config.toml
d_model = 384
normalize_top_k = true
init_std_router = 0.0109
head_dim = 64
vocab_size = 32000
init_std_o = 0.00514
beta1 = 0.95
lr_head = 0.00669
schedule = "wsd"
final_lr_fraction = 0.0
batch_tokens = 262144
seq_len = 384
doc_mask = true
dataset = "wikipedia_en"
Below are experts of layer 5 (counted from 0) of a mixture-of-experts language model. Rows are named router (the router's row for the expert), down (a neuron's output weights, with its number) and show model dimensions 288-383. Each number is 500 + 40 x the weight over its row's rms, rounded and kept within 0 to 999. Numbers have three digits each.
Before each expert's rows: "comes before" lists some tokens at least twice as common just after its tokens as in all text; "raises" lists some tokens whose logits its average output raises strongly, later layers aside. This comes from a sample of Wikipedia text that the model never trained on. Tokens count by the router's weight.

# expert 42
comes before: " |", ";", " ", ")"
raises: " ", ";", "col", " successful"
router:554500483476507460414550521635498539546511510502555466472500516474532540500476568488458516472504464510528469535458443540460453511509496483533465477474532495500490401475528583500450556443488491493478413497472487499532528448480520590474553505408496501494496511501540566541464506504535511532
down0:563540496484466548509462493489499528474489449527511478533485518506503497499434549473467471529464535512500538472507482491450601514537529468505472480511570520489513519469467439450517490458441563467545535458484526492456390519440504385464571554492501521501524453524521540513544473456482506544
down1:447506580514484567472495501484521575524476455534511552404411435502460508470500460519474618484584568575524561472501535525492601435500455562539551491475528469513518510498465536500404528481493567545484468471466623545400500506469509466521501516489501529453444507512459503483572516485497505507
down2:503473476449431473498512462559502515560548487520592490524442505455470496516465555496527477536533490473488439474531466498419438446507408513514543466475564518505497521477464527543505461459551508510494545557511535542593492516445471497490507571498505493504483565486515428534451446432544534485
down3:485458504520463480522470522456442507515516463541555516551475502463403460492460462441514497467478474527546479510500490458479534584416524491511470478485568512462486482421466477457512525520468514569496475563504452524495491526529520441559566547476496493408541443551552437522472494566510468429
down4:464500470504475509468552480508556521510527469512401526421485439537481500496591511525496528497487466540465493487493465506474444497483533493482546499499520509550431518487476541539530513422476545448464497522418488477520468571574520399550444500519430522512538506519514550540481502450516523550
down5:468517471448428506561534488461467513469443479521540562519502455427482490471546626480458500501500533523479505426470504510546538519520446547529423515483512504481534462471468471561470564486469480504483482525506493492469560489557506429457498477435457491497601450538514535541449537500549536537
down6:496522596547560415522466451536490552455491498498527494429518497527513506509508602523489491478478485494461432543476482510506451456519474441510472551504482499504538482491488523530513484540501543508497474490404498487506477481485579523529416483500506542527503500478532530503467522515453475470
down7:507501489471500520525467504559601557445502458561498477521480528488508539462460460501597529473464540531456555470532462493526480562550542512507452503456518473479495553456442446502454510513400514509485421445550612472505537549555452534480435496501535580486552465563483448445415481513513567502
down8:510537532487521527552519471545572545490497489498459442439502582482543442481439513472508505468527469550495362513470435524485514539527482504435450499522473495434451511534504502603529519547556434464522531518468533459503543469529551505503482502480502473533390422460461470482537498567405458449
down9:562518544522547578610572544508480455483456496517496540520541474486523510533491508520551444485492445459519458534466472536468584468527515411499455431483470550525504510494482480493511504478508508479448486525496467498457460534463514521448473482435541433545503483487474524453473434501513514529
down10:515423559500593534510493490540503489546557505546496523518509455586458508474497480592544531575491541540408453497482486509539518545479460472473517540551484497443540502478434541501477515443518484516488536486463460570492460433529504593522524418558489558512452459497482477511513465539497457519
down11:432460515498463475520508502523545480463515496571584500453573435448530535506456517487520579524534447487455506471458547464540463557520597470492524491461516513439546489449491520447560525421464466497471559547483535523490511518522467536495492472509490459450521489505482459509495510530405534516
down12:535460475516441522489522530517537538426437499494488540426429455423517504443426485525498463485576454444545492480492481497545447485594485459474496434503535475501518510504526489518473528415421578484596465544508469480506538482544494627535520507509414551517536499461462534578525445504454467500
down13:534485519573490534506480504479520525526541514504421501498542526524471494500497511476463447428443479594521481582502478516457496470462550481543442483509496473556512510516457512439555463453526487409475484461597527518538343487500499460550491522578512510531495494470498558491573513434523579495
down14:438531449582487494520433474499509536475506443548463402544473473445372520459521501571468517471511468521497544435496493558526517454488510531452555523533508495431513502485467516527522505495508449516602506496514463517494491519490550460461456511550470521516534496559557536461529452480520494555
down15:498488484466481494471539485478435458505471472531383478483508496419513424513526494471524509562476546512414493539476482481470466554438539572530488492440506461466419451482493466509489490494533437538528483504498484471487487447565505452528485477459534531472549551514515496564501457537607522547
down16:539569522524466534466495488533545461467448468513496539522549471480431560471483510464453457480526530496577495497559531487504518503509529513541528499507464579466495559489549540516527458541503467530467492500500503475480528539513456457471537520490451483458501426516547501488419567505482492425
down17:493533502490500525470508522459517485540542520487478553514553436468462532464477509535523467566559473449481518480503560548432475514512509523484493510506567560534525523490612488533464505537495475526530476475468507488457529513608481568473532513498407439483442504534491574416550509455533494489
down18:455486508540588513564457539574472487446453479527429411542600471526526516596490490515508490542475538497452494539551531451524463491459535543484521516515420579499521527477447514575533488504518440544594539496473418486488531561540506539484496508524476442498456500496444485498454467541501583503
down19:486505480527475525434514481603493472472494502521502468560495505475493380530512365599501445534492500521480413487502519492560484466437499459503521583562513491468481507537566545526524557495503460522499511475488464451466506512483555558510457508497482459555525485503514542507475500403544507434
down20:474473501560531464499506487481537465527478426524475507509478459554522500490496421533448480522443525539454501519559534512538554496543514495449487451494550512468547482489481548512472423500522472487400550433539578536573525564490495537537480517462526501506496507480539530496530476524528479460
down21:501499543477466523496547478499460488496429506467502434522538484533604431533469437583515469549522556532523551506433519492496409565521462499530491450501543504520488527445406513499535524498504582550492514456482454489512553499441480485609449500578436485466472491444443530449538520401512542537
down22:509530509428455455518530429520490459554562465531498507473493490518522513543517504487519521477506481422382491442496527475458556513489491520543554477512489451510461467466490474508511433571507514541526491505453487425521564498536492539521511531434502491487589476530524488467568485508548520472
down23:496534422533551494451474522598483573506477484427546467500584480548433486521521403495500477380561577489579477546512518438477570422544553516487585538494491465540494510487514516588493526528540526449458563504507463501519557494448445452480516532536482484462460522444495497490494456479507525517
down24:473527487443500464478502495550489537430515511459565518434538541481430476529482432498525569563529532522530481497533482462545454503546449560486525416474513550480444524508535440540534554548557475499498501518478453523516532442493437408487536496421502513466477532570400473491514418520526480481
down25:477496437531437554576502502420512410576551529548468496478458490410605416478513445462499465510435546517524519398508490463456487494468439504446606535626495501491564509543475547462516499435506505496371527519442511490501541445444501441464477519535527400548463458488504518504479518529488500502
down26:479529518479438465504488471531504547529469509478497602472419540557477535489471508576565524518575489503500440509525485535430401540552514500545429519477511490494514429489514549460469552481503426518462478449497467516476465475555491475515509509462516510507554529608495535502532450438485511426
down27:521523515473436547462506456435497452453511478500499553464533574475464510490582473444480551451470533517532483527484541413494487464530490495504458483534556465529450576520500464466457521596532499441478540455509511533445496552601579469514579523512479504408461541463598465489529442439459469489
down28:526546522485452449584543427444616450511522506470460553501466478442564474485540523561528439437439436513527497530557492449503546465455533516490534453472567510489516565466481501513420442505526444531509439458524553523519436509555569525536552535539462502515529516471525555488470445574444492547
down29:521519520584527445484555513543499514479495523572465421475520540448500554480540474531471463529580481500561488551453474485434504561521526441501511481495543503497505492521453527522538591520480465546453498421521524527496493545483504521503508486562526495445464459501549532473522528516542512519
down30:553456499494475519508432507487540537511509543466484508525426483498585466508398466502490499560437509535607412454552541545475480505512480493510560491448529501513490487492509488455555499544579475476523475499507520488506490442473537486527427487456471506593589453453542479523420500479402545545
down31:481459467519522508551529505489516486426548536503546535546448510380501519479449554522521551460554491561484454548514518472485493485540529459451530548550533528462458465508494494510532506568564541493486489477519489500422518535511512560498513521488477454510457555504484506468512517516538507472
down32:502482502557492554519499526530486486457533539527431540491476480566449539538566533428522509523501497531488461457465506498518548443460439511352490520519483531532494509468619507509525507431446512565546450501538521472428528463499503511505500528370429541455508440470486522545587534477492440457
down33:489472543579539541505509417474449540573513520488487535559432466447584483520474545455505463548531494525503496529547476497484512485489497590503506507511467556566577476508520457475498465514558496560541471382430486521522462539482481569501504418509581485510538372509467533435469473529536488563
down34:545418442464501528465524435505497466517555536507485567522557455481521471538449477503477545556495420475479531491568464465583435508492433514505501462505555461488445533540609446462493411531515514547445444530537497506487490489462530445508525450506533436526421526506451534498502450513483571474
down35:588452485397535448513487546513486461459496486519491412508504471522421485461520498552535510550467532507467512477539507544447502490524508495481481526569576478498508466467591543565497566540470482499452512526533442501487497537514505518440483552500440493532468516527571481513482520501476542494
down36:432494514496476453547468482513552391547469532491482504417583476473457452420517446617472551562467449573517488431562491509502562542503531486452458499512484499506518490481484430451464433603428509486517539541476527411482548547554484552494497481503464494532468510510497489550428532607455406536
down37:468535534528574516499503538528559492503539434436433420429485490509499450481545482405501509445468543569545516511476514407471458438420532517537540592522562479531549482491492468464494453516513517416499473564492536519501506501439496475534469509516570513530552468509478516509518395512482543541
down38:489427478510598507434470579500510471503538469522591476481532508440484454534476455496505545529438463490467517601463599483512469557520519499479470474528518535412496453560522494522588408475549525493513578427501540536473476510481484508464514488515444513543543502519523465538475504441473442540
down39:418448453494427499520416535585437553480546467484536459400547493424476486508460496491495551539499533477530529449526437563476491553556443537475443522444512555501441515538518510498496502458484522549493484472510436535555567439498496532497527457468551428545468497450509488483516476516485524548
down40:452472551481479577498516525532504471530454465519577590489518481532436472432502440515621461523483536541496505555529528486520482514489632448483499551504540506495426486511490533452516495503529520506509561440475495565458493543543490536489595450516496459494535488505532536502458568546517522479
down41:482538522497508543564558588426481496479544466526449413567505498477466514470488536480513574529571467455451495528501516510559483497472484431580538499563551455494501468522518479547469509546423499464568496426549536486430533520562487481470457499513472470405542521504584458496559498536531489522
down42:478466581493506576486500581477418445470483493533536541537482511422535530547487501601503518546469546513554438442514477511514483491548484562496512527469534496529556481513539485442467481476482540544534479546504506581466502433440457489489524480579473532401456530582471496450526528534531467462
down43:493456498492487459482443576515414540507522517492430570519500431518455463533504501530501482519426456462423538509497516464451401446501510535536426560516481467500481541533475454536464492441484471556526432519543550517482524495512563504478525508511480436550485466406506529502554502549475521514
down44:409479473470579546519519557569471537513466558491463497408480513450507567474477521457489545504464494512469504568512522536504448560499508443480497508598458547506441506553520538454473449516479494590508587407558541491523534516455409533487529516532535514507481485492532513487473474547509516522
down45:477561548494481488479523461510501506468416511539567472512521544495482438465491533503477521432496470521497521575483505474565502499541532464514577586476533409515444502489588494548408545522471552473500458470481549561466523514547501529463529491490459458536551496523555479503505468479440502479
down46:517522441576504522502517464466479503469465468498525449509551506486472464507408502473515526530524484430533439471442513461518440464528509547466543477411471465442514463524575576477514477479546487520462490591521474509496467387455435515547547577502534431488524438481466573503581518518539480504
down47:524453477493483514459488537499540466440501588474476479482411482498525487523516545496559540523470516503566468519458515507532501497471532519494512481490516516496453498477503448534520465557577450540457514537494485534507425474520517518508397502534458565486479536521491504530480548519554528542
down48:498540525501487500523523564518488424460533544514477510543478461542492559486403528606500542562481566491472517502483507560465479530626504444431542468507401516528516428484449476453513501505485503500560510558532527549502518453535489559437495466460489542477557450497530465494472482521580496437
down49:448444469491496499466502508493468379467514522488474550427420489395469454557592522522495531473492513467562445541435483452508418510515561466570528499478546544465478521494557493457559491516441520492452527477551514492533517507486559473485473470522482473511517470464559535569480514510469529463
down50:472423491536492400526487544496532464510515449493452502510540505494487424464466500462427547473448562499576529506486448524540531512476546471499564497485524516576541489479527494468491481459535459488490415470466434523484516491449527508477468520552505494507563549492475552492541484499501512460
down51:483539478492508504474503549489505468500511531509460597511563458515456517570549449495578501468530511458553456439478566502550447522492530506469565473499497544518442502496612513427583511527493494522555445593495491513547484496558413520519464520487515545393489445515491450496457526402554459516
down52:505458392561471500399444531516579460494433494537478498569521505535551468504473432490510526499490502491531530571460499553584509557497433463497497475430533435451552494466604495522520555551482501460496489525471357498437478559502487586515469510421441490504527458532503485451474477531493489462
down53:574493471519546461493505524494456512535499476522492493495452532470530481460431511508423534495553514533520482471393502511463577530478453464502476475513392493476457514478417493549441561564519441538537504486469481466521540468517515466554479468488509488487450552483543482443462517484551525577
down54:491465501536486521500460511509527397508558550458530547513441542444485456564626481504477546484521474494515479505478537490526487407453467473492544475460416504476443518565514484552562419464527470472474483514510542463489498480466466566505503494526515505467465515475538474551492544433405538446
down55:508436475506521479549467481483457490503537561502454509524506476581467495475481507415462511517439495500508512554540446469448517492479579544506503491502537486466490544616384500505464522468509555438561402537503554516455419469525572515566526572486540485497545462564479487472460492531476473456
down56:521445474468518460538490502412464486563541518540540499499470459539520570466473542550515440532446528460556497480533483468491548563489465482477460478474509478490488576503542541506458517554518462492545507371578479527540479491539538524516552528540483562514495478518448505509460478534488510579
down57:518519408516469578505567490514518481456488528474493464521552435494506468486600564475565471462556516518522482518513440548496444493537450533471517480445509553465441480517597490442547569549470494493531471533484399480476454518506532512634497425476581425554487376440489414478494485528540480488
down58:421554496480440545522485492530469532514576522497473472477456456497503526487497577541557531460558514550499551437524515514511539477515510507439438481479614480478443481517479483505593481469532518500496424464520424495518539466488521543513518482473531498435489456450476551486543455460503476444
down59:522483537502487503495508523539468464532486532494499529441538449473423458461511580457481523485511579473513477508536435499484490432479555481398536548490502474516435515495462512505485481440486529519565502499475590500541432490458484531590450471509526528463478524414409526478526491458507459551
down60:533433489457449477485537444480491543500480545592448448481496443565525496541439506478535514541518482461479585522507478477522442546506550533426463473459489503455558501488504514574516406494506562549533529505495473466506599469444553460528537541483462505508528490465483484508540489505466471539
down61:483519472540452571536501519517555537518534494500526511533543532556498507518537536461447509436553535513482454499507483550443504483482501505460477489460517432482435539518530470502582551550511464454477450449529499477492480509538574403503473453561469584537538515428524496502519572524570529501
down62:545433553543573529504516500502459518510531411521515487559450536440538477508489502465576466466444537496473457488462561478474529474502596509524530501481516449543446561480476494521489509467519450437434429515466495471520485509433504493520497516490422548467571516467506499605513516499492526506
down63:471526503480537530449463557457527488469451498471494445483463551556490550512501555429507432574523545525556508527592443506474433483557489491526517452570488449525495574469499527528392375507504510499488546461464464523418505468518483503499482468505521485558456508464516553497510515457505448511
down64:517496489507542479453483551560522527523479465488522479487486454499487470493611505513550448462505461524479488493530446450518483497511552564505442454475482450490503519523501475583496457550470474461436476459522483546543549473463516465526493499530522467474483531511507452522546537521419494463
down65:456505488442497551516461495481494526451557503482535508549513517464472405446491491459450547438442518573511456494448476450482437506542514510529545464537436442487474521499507514512464508561450483503482490407476509464533530441436516574486501487531481524451461527490536430508430532534542506519
down66:591532465521509489417466491473444467435533431496512535476524560488463550499512460513564491503530569518493501543513526557496535510485514542515484541534419454542503442506430505489451467450564423512436513493488524477489567495460501506455511471484524514507404515520468511424464439503471523559
down67:434469459504498491419507514532476554526477473507463513547475460483417538436541467526538470471513412480615453474451489527506462532561494480531529519523472503435488439502524458485457517517420518533465479589507568497521486494428518489485585463487505456475476475486474475462505521496477585431
down68:506518479488553488459448538491545569554503506456533456486476495509481529453456523556470551459545569524504438492533497468470497558488466481467556475447514489520571572550497479452555538532482472506512509479516506562467472488442502469455522510523497511513500541481560524478535464420465462453
down69:419509495453496549473423470502532489563517482469428428510533552558436501508434487435481549511496429475476484591487514568539468562522496506518514573491577547456426510493443503527539494523497526471522513435503473486530470483535515482508517466535555478521469513481495508589503471511483591441
down70:519548525527502447576520463513526509539437529415506539539422556399482555554486540452487494451484475498547472474465446447469452463440463506464523549473469502580554561508547477538555445551530493457524535569421556494532483528558516527488562559456500524464434489479506469489533533486506499488
down71:529521462499451483493601487469498465436577389564506449468492513454498570556491458492481424458453487565437516466581540388492509463503503479463497453548506544541526529475498492582486440478503481485432531502451509477497526525493482489501426483515532482487577448511439485531498425511448451492
down72:493519484523473578570513442523489457553501517510526455487412541518508451488507509487507544468482588510589517436514460476488477470554556514551454535496430437532482507522474519531488468442492456572408496457528536419514453495493502560553507449455527489486470535491524524525517524486480513581
down73:502469458464467523536462516539477428456501561482528508539455465446536535536547506509501480493556492506550509425446562543473505499557474526563505471537498546507516532525484492506392498413520511465490552491500540546580496479412488457510495466505461479496496465518537538483510527549509537498
down74:497526473499458565477490482500470514487449548455544505464502491526459481446526559478521518531441494439451470491495534481396540495480473477501497556458409473482496454490436545439551482438524566540455601631537529449493444471500459534512598499515569461423487446494510471510405559453473453563
down75:459451546491558469597515423459562516466388465576516476550537485470506487499520528428476513486526504476482385518512579491476554499473584444548514521509480484458496510494484427527564563532464489547583531527511468536507546504564422428450530573489538528451534460567557487547501501577471498462
down76:526460455533454470527512510513513486524516471479558465350484492443419495544536468543455473495475531463523532479447468471502462492493494516553522565495393566456473507439537540508436477439530509519480471456514471466480479526490442488497501553578464513502513485529515521469471511481521459451
down77:543461403496519464543473588467529457495540521466545569503492533506510496547466492517486509488459478474425508489470494470469497527437525479485532517486508541453434569550512493536602478531524579479570527512522543459548481570481524482532460487446500550491553508508549433511475506509499499528
down78:488500552452503526555497478467505521487446473477508541470474468443496508542505435490454537459477490536568445484449540471481539463518525433489457503462471458531516572529475383539553468524503532405512551542490497473434496478566550391517552455531556513530511477503535486504561522598421493522
down79:486465540462576524500444481469529570497468506409572511527581543506423496525441484481593492525488498517434500481547540520515504455532486544554482493545525549475486468423485490555468549504457497473526435493451545475466521542462477502431465488553581479520552542573534476450526491498508467524
down80:593491515443540461552583500472531518466468512506502511468485503440513540434514487537513519536526521511555540491443478484592511489470522403579565525496503494567413532478526490512470501521546569515380565491510446468489572502508560497539491510477598529474509492515475478486531482552523520507
down81:543452520548464530528529478519572507527556513525544500430488509512538453420515424525473511509519538509512542505459534549486554530504507482515469469533535479494537486493530508445494548505567460500470496522515457526494501505543447568453517429520523475426541553539522510524527540457454514485
down82:545524493565493449486472515445536473510515517514482466530511462482530500494499515455451576494450478530443526505529517560475515522482506472498478559483487531496465500512561507503437483486466537515575462446585489497513466565528509529471564571444488506537436478424436399430519580487573565432
down83:407464476447474482480520496467501498443465495506526491458487422500482519542465463378561504481551547526549509520476507500533579505507460500549494505517375489543471533508516550496579479546540529523453522487531494554557411488497479521459493477536508407512491520486454465552397512475479489562
down84:510504392536488461413508446498493491587474489474525506530493550505517485499537560483579550536460532505530475506507531484424554514514592459450523597506513463479484459482499404558529462591503485521483553438479467550475494597565550544481579525527500511510538520469491456504483509519495496503
down85:523551391423477482504486482414510530479503538468512525537528534537479477517446541457454518533502505546459502511565489481462432535535588518488550498528424493457476496563469481518460506459495443438507429554563497495425533436388497531491508488527539481541538529491561469566462466430485413473
down86:510464502474497457510478462496533535587523531529560498423532522455452544497573505529553494468488504465490483515422489490465541474457486481472550496508484564562487423424511424531496459474504519500470491523481416525499475473472440494453480476556470530514490432470516465427471596492547498485
down87:541490467450542529513516481459442451530505566493515495486479518468475547508487487475533455460539468529568461507505476437546452574507504438500595492542452490467402461522490508491494441508494498528471502533466519520566476495461476540502467516505537516571449511514463454453523559425462544545
down88:580493570523464530564487576486532529446554519457505533469523438563492512524583566462488495459518550568508534400466489429493495456484507513458501543575589495499480540549454468490486538487529523508458516526538534459546496411479501538523511472462460461541439526540518545511470545457508519520
down89:473548477500442489468506499490535502484514476463472517556472418575499566537470556512533512486586511489524508492573491479488542501484498520533524489566474457469488484515504487502530524427480468548537540530439479445460502491504526492532532488499522506496546458437544571468543471487515495521
down90:580472484477486485496520485534509544453532489516486486491477477548554423552496467498439551466469472549496521480512519520540410511462446492545472493426583596473534572549499503474502418473555489593460419497486461558491522525509569513532510493517516488498499450489542470475527496498541522540
down91:522532466460499438483429541480488509552534536588558514457575406441455531503496470501518548456521472515493479509456574544524555496592532443481504468472523482482490487501481403498511444520494500500495529547564560450440502524516551477565481495484452561455520543524468542508484531448582499461
down92:578428554500491545470452488601427493475547540537451501488465499484460521529483530526533407479528536535551562528470466454460461575457585477498454497516515478553597521580509529525446519543515529549464497532466489514514470493512449495469494428520485456501460597561466468480551451463478485562
down93:518507487530578544468479522483582486492563508455504515522470526468461499505533519480545432529553494553514556514556546499558506464513505553479405520448515564458484523431429580569457441519547453480502446551496466504434471494447502494493500485527434485541459556511511487520501516516537463522
down94:499484514534455522535540509539550558482479512502550536483442435517516520540522534539508478511504548424532526498501499550493554565516561474503516500564521500438529524520477534489439570506509471526401541554499507539481550524586541484474470513521489481484497497489581447534561488542472433540
down95:493445450481481495507556434472531513518470492583490441576548476498478508520570526475494562602518540522499502512469513485481522447577494485482529563508445538422427490483542439492516481521507516519494483464491540485419521545463513449498523594524562484510529424539528492451490479532473493406
down96:538478502529457450544509448521504478445546608490523510477532441510457458495467516582501496459494530496506456420510538460502514547489553457437482505527459486448556470449477460476528462530542546431486506493499524508461475486534472623548491550450430490532513496522505530484491520438472474538
down97:498463551552536540489499418545472483605517528424562501527500532506466466504462534537516566541480443496460494429477513426539451487453523452490481496547466449511494488488560496497493428488475461514520496535526563546457540464467509583524467456521482532561509506539445523525519471502462497488
down98:540497439512507504515430494488444468461538521563531527530534482392559431483462508516553504522470517437512526437480505487521560433471535488519474455464506489517547517487463439522520536485503546571544500521514485518489522483480454498491457453548469540482575460487525524496487466499508497500
down99:474578523531433467543486487428542542436470549481540487501457490433493546493546507458508518465537479537524457523506503541587513530477498562481518526500482548505479457482465535509558505416487527470554508553582510536481445512583468498568471586555582466545561492471527504569456524419490446508
down100:535451510552530490505481456587579477483487525457492500501518465496546493506446548532434466442531495486415488494475476535495528458521456534503551439524529457459447477526529504517431520486509497569437493552507461480578432523430566527557514516536534461599515477492496558517595526530545505452
down101:521482506486410526505443538477549500518518478501431427505472489508458482547436471543513549463458502506493503446465563426531506512494535591576508484479512537490533493512397528464453524494507513507452571495549433438463453480567449476515508515529511535407507494514532473515504540527512472492
down102:519540495517520503496444505482380441555487505584507480495526504575550492507506466518497496477517548465566476466552516519484496504577528520505559477509473492526467492588592558520551510472490492448533460490501506460421489518533499563532476518546502486424532564566498499591518539452457485451
down103:505468494473533475507534459463435483434471585565542490530577509436567475503505540526470456481450539458506486560569423474503475451574570517465476545506425584468501516466512457543499453502478502519527494462484493534485499486508518536486546511514504506555467435473492554444491554442579483521
down104:600436442500501481505523512457503513487511562464478490509501527554488457529538473516502533512457501487516547552547569524469453564446524501453458519469517465508511500487486422469470482577555462538445474445494527569460545500436633511459518480502528559516538515500552503504504524454499514437
down105:512478472527442492524553497479480474488552498538494483500527511472480409394520469485504504526506555487512476513499631506492418452557493528564510530547467603483454470526498530456483562479513500508521479516520515505465473493492504589485541468463478504564494522493404527488477513570470450523
down106:579472527544498548558413508483524514534514482427459613455441476434558528502462496497529461514472495413525482537498511416490512559514495451485502524574502539497448462507528521478527546544446478427500454557571510464515457449486507493504526520506482529492523521505513513528507557506463443493
down107:506437512504477508512541544468450485466558461488478502540538530474494532442555588406402488503487489465483530484521510520493504405471473516419505475567422532418520460487511462580460478499452526541514466505511491500493461498520506474579483521543530479505489465516453494586533484535548471542
down108:539508481464488508509486517467510462555583465533542526440529459493439533504488515532468530540505458510474506494465498523486478555493440541488570487564512530464502511445470468479474479446488470505508536435498477571563521492460511470491508484500538514498505553564552524541475495584555460570
down109:481507475470513483496490514457489449387473537512506420524469573467455484478461560474450406534495525599489462512480534509532539556500453411525535500496457483539449483454632466445528452490551549544505491529512515515493510517512488484557484438498482523469478450570449448477460532500525520512
down110:536495453495507558551482527553488513478551526487509468462529485507488492529518467483450495479452503546507570496539587488436462527571456568468446530460455427526487463496512515495508507499476534481483473446453562502503535533527489535502457470532500522544459546389543557435532469500489501507
down111:532530476485520483539522472466450523470469474514486480517524489532480521462440465488538454448480566545499546514470446482489497482555524524500517491484445558480483470449425493505588439538507531512520527483482478512464529557503531504435500470540480510430462543512494543530555472499522333505
down112:502580465561586522495517517501513523448460491546566450476501489457501525550527492472485445468447466470485540470535512441399522511473487506444509476570512570496470506473568481577483449377489561509472518514516500474440561466494548518478469487496531515504460478466535460574451528556515521497
down113:507450551489512492512560533521573520459487505494472538490548437467461538476592519536498460439506495481517527544462515399521503465460511495443462531481497502546542580485533491540508495489529561488527543552514568494557480465393503435520522472514482539461505489527472480451494502405545456541
down114:534510553478470488531528510522513425502515473547453503480521497449459481532516510504485537521474459528498492519478474467477505411438498512472528406553538479477526490503463456472468565506490520475533541497562458545481466518531505558527570500527560550486528464542535522469481464536503465550
down115:509426457553479423549493495462489469447545459560516485512436478567458503532505620458501477490482511512470530473529496579469439589468497502461472533498525489468570538459550478536504429458467513499473503586482552479513491553526466529477501502459525517511514426449433545510542393519509445499
down116:495510481468455526462485516532471483492514455471473506523472476470469498616534453528529463540508482538541537499456552493514494548525443420512482513481502522402565442552497520495476449525518450519461472493498508537509558558514563440510470410555497483481479449462491517553441518510564534404
down117:535488573474455502497565548488507458525516524540555512504511563547532577459490522447485529440479444471452523496470516518514487437453550350500495534514522564536524471566510448535449508496523497470512566488504508450620476532476476529508545570480510533519493578460441487473594504474549505483
down118:516438506472425450522484484484521458440538507535463533524519543407536464533459422521568540542557510465514503464507489515467535471589509525478483466547556488471484530522508514520496558558529468510441529524511496477496536500543548432444461504480471463462496442495480521584561522569542488512
down119:488451476474544502505474414514542492484520487514445529537494493469479436547510530442560479462523517394541469564497487481481494406512497509538561433495511504457496452579522495595481475531435504519478443510490551411550480505471529506578447546550513503490437518496503550502406534465564521494
down120:456527492500510478602527480485532517572502504529518488495489493588529527480575456588499529491471418533540460551477519486480518448527387483470573482447420441522514497520415528481499386538499423448533450480535482486516481522518460488426404542524574537516511470464567549555487551547431474480
down121:532480470508511548494503587514563637469482480516396483467516459540509533411476559516533510518633488533427513459476532503478520497472509509487476492466552452481493458568528512558464511511430481471495549496465548481476521566589530472538497461445510529433463460482552503491522469545542530504
down122:389489484499515432558531478489503502444529465520480453514450483423434507574471575452444502478511488487423468554534427490490566538502503490491542427525525468505480462486480488481503519525549439554575410533451504487475503520530576483520545514474485449455533547568496541444553474419470536514
down123:502483507531511472467506526588383485500489443524496477549444515460454576572508514513482493512599599522497546516476588392482479520523510518467538487495460425517530457469469537467528545534536514484550442461482471521516506477503541518464517492485562436479540524541497517490550467517535492519
down124:475467521487511484523555496527506492501493530510576525548462503471494574521545445548476451444537517554430432494488562520498517497553522493497506446527621530416524446424527468498481499524583415543535543520550487481445468491422546417528490450495506507528508420470490527436504487453524546484
down125:500496476503494481442533453536486460461432496524441539555476555504510495506442503525503499488561479450520563427456500435471526450509526522565469437561531502456465516469491474528496505492478548455480508501504415579523465495483444564465446536470486554550528529423519520557504508553538562501
down126:549567561489477511550490440542506518517517538483436496507472512484465552500486509493506423543539512507585540512539502541454515471480478567465531546535513456454499451477530532597471433561506400515618513493470603583539485422488484495375550523516483470507560484505424526509448454510525546473
down127:484508490439495487498410485501559485460495467511515463550523487526472453424479546496474537489499465435483577467468483496557439489489487475564443511528456564474521460554455436561469482473392530520518523528546494438413502537539492476452440444497494470521507485499488545488496498504535508439
down128:475512550482511451475464553518543470560469469542487505435525479430491518520545557484448531512591505506513553518476494492613438532520460529498483482490506476523525521485532532514475556468494537446489566561493504453475573433523458520435534500520517486506528461532483541499583433472452481439
down129:478470535485489506560540494505433482507521492527551563439517506556485465455496477521528515519529475482553506497525502422498399491627461511484521489501484494518546449553519548505488510523517505512544422462507522514507525570498522501418450532606474495485502536537550526494561425539445546471
down130:537528503542555491509502425516458484541464448440513499457497475563402479510460518549486480542538511527530514547535429426527518442529531502448482513562521525415466516483542506528485523543452470518518484548485544534475551505504479452477493485517477480470475498560516514555509447495558519460
down131:436381514485518536533454513483491508543459448497474514430526391538497510527476473536434481516530516497565482504490522545494495403488510445449484555564512445469491501455518492496470480470488498474524493432442498506498558519506568490469483529450514503523578561486423469499472505551511579473
down132:439546528449570502555486487483581456574473490499494500492564455477556494465498442464497479521519531510501512462454545449525453497536505441467566498485522437434378458515525474501546472475480532513465514506505498474474465475533502480408521463527556496522497489540513467523410530472476501532
down133:467480524501555462530584498437489508528499483528497504401516509549497531529495573477532518502536511532529446508481420505551511542528547524463487522494392488551470536490405469443492504482392566521521486517505507494381497508564490547542493495522503422473485463480593488511541547532522563539
down134:495495579513491468571542544553488447486587533480504520449481530553529524483517474506494439550499493506494584508488571526469496539449479541465539484455495477476471518459480533549504527452387482516552447524501501484489514472583538432477530482566527483459425500479550533453470475544492536531
down135:492517466531456523492420511470448526458558464513490411457507462519463462510500518562465516477509494521503426418478441539486481489532486517528449440544524535573572469506477501486370442534478422586547475465454381502468458548460501488439467476522506411465436491559509545512571501530542565527
down136:422458436531497498550500425475509524528507500431506483576499567541524483534566464499507509448454501511543523498526457555502566509533451473546588538527525472538542553430528480464472540550473486459462545456516439513541407457420552534446525521507466382473554544517508435493500527514406474455
down137:524535480526545499542478477548431525519461540521475471596500560489509469457530507530515530512513460503478500438508496381511438552538474436441531530493489459523543567549507518437555532529465494567462505461459513538463517418516483516477512516479510512463565489570489500512453521459523469485
down138:490487488530493555462478536509471490508536504508446444506472546519434476569529496458503545529501484556516452466473502444514458579494533517509515527529442448449501524467483468480485470524544536505556500478422533469480421499608524466580498474501513561517509482530514495508449561458561502538
down139:526501576418510476519528638485456536531454492530419495502522502519497515459605531474473529490524488505515506511525504514570556504512562456496490520450412498551561573562514538497423481475509507458491469447428435485418479537515482442491484506570568457392465424507497461500548609488505481534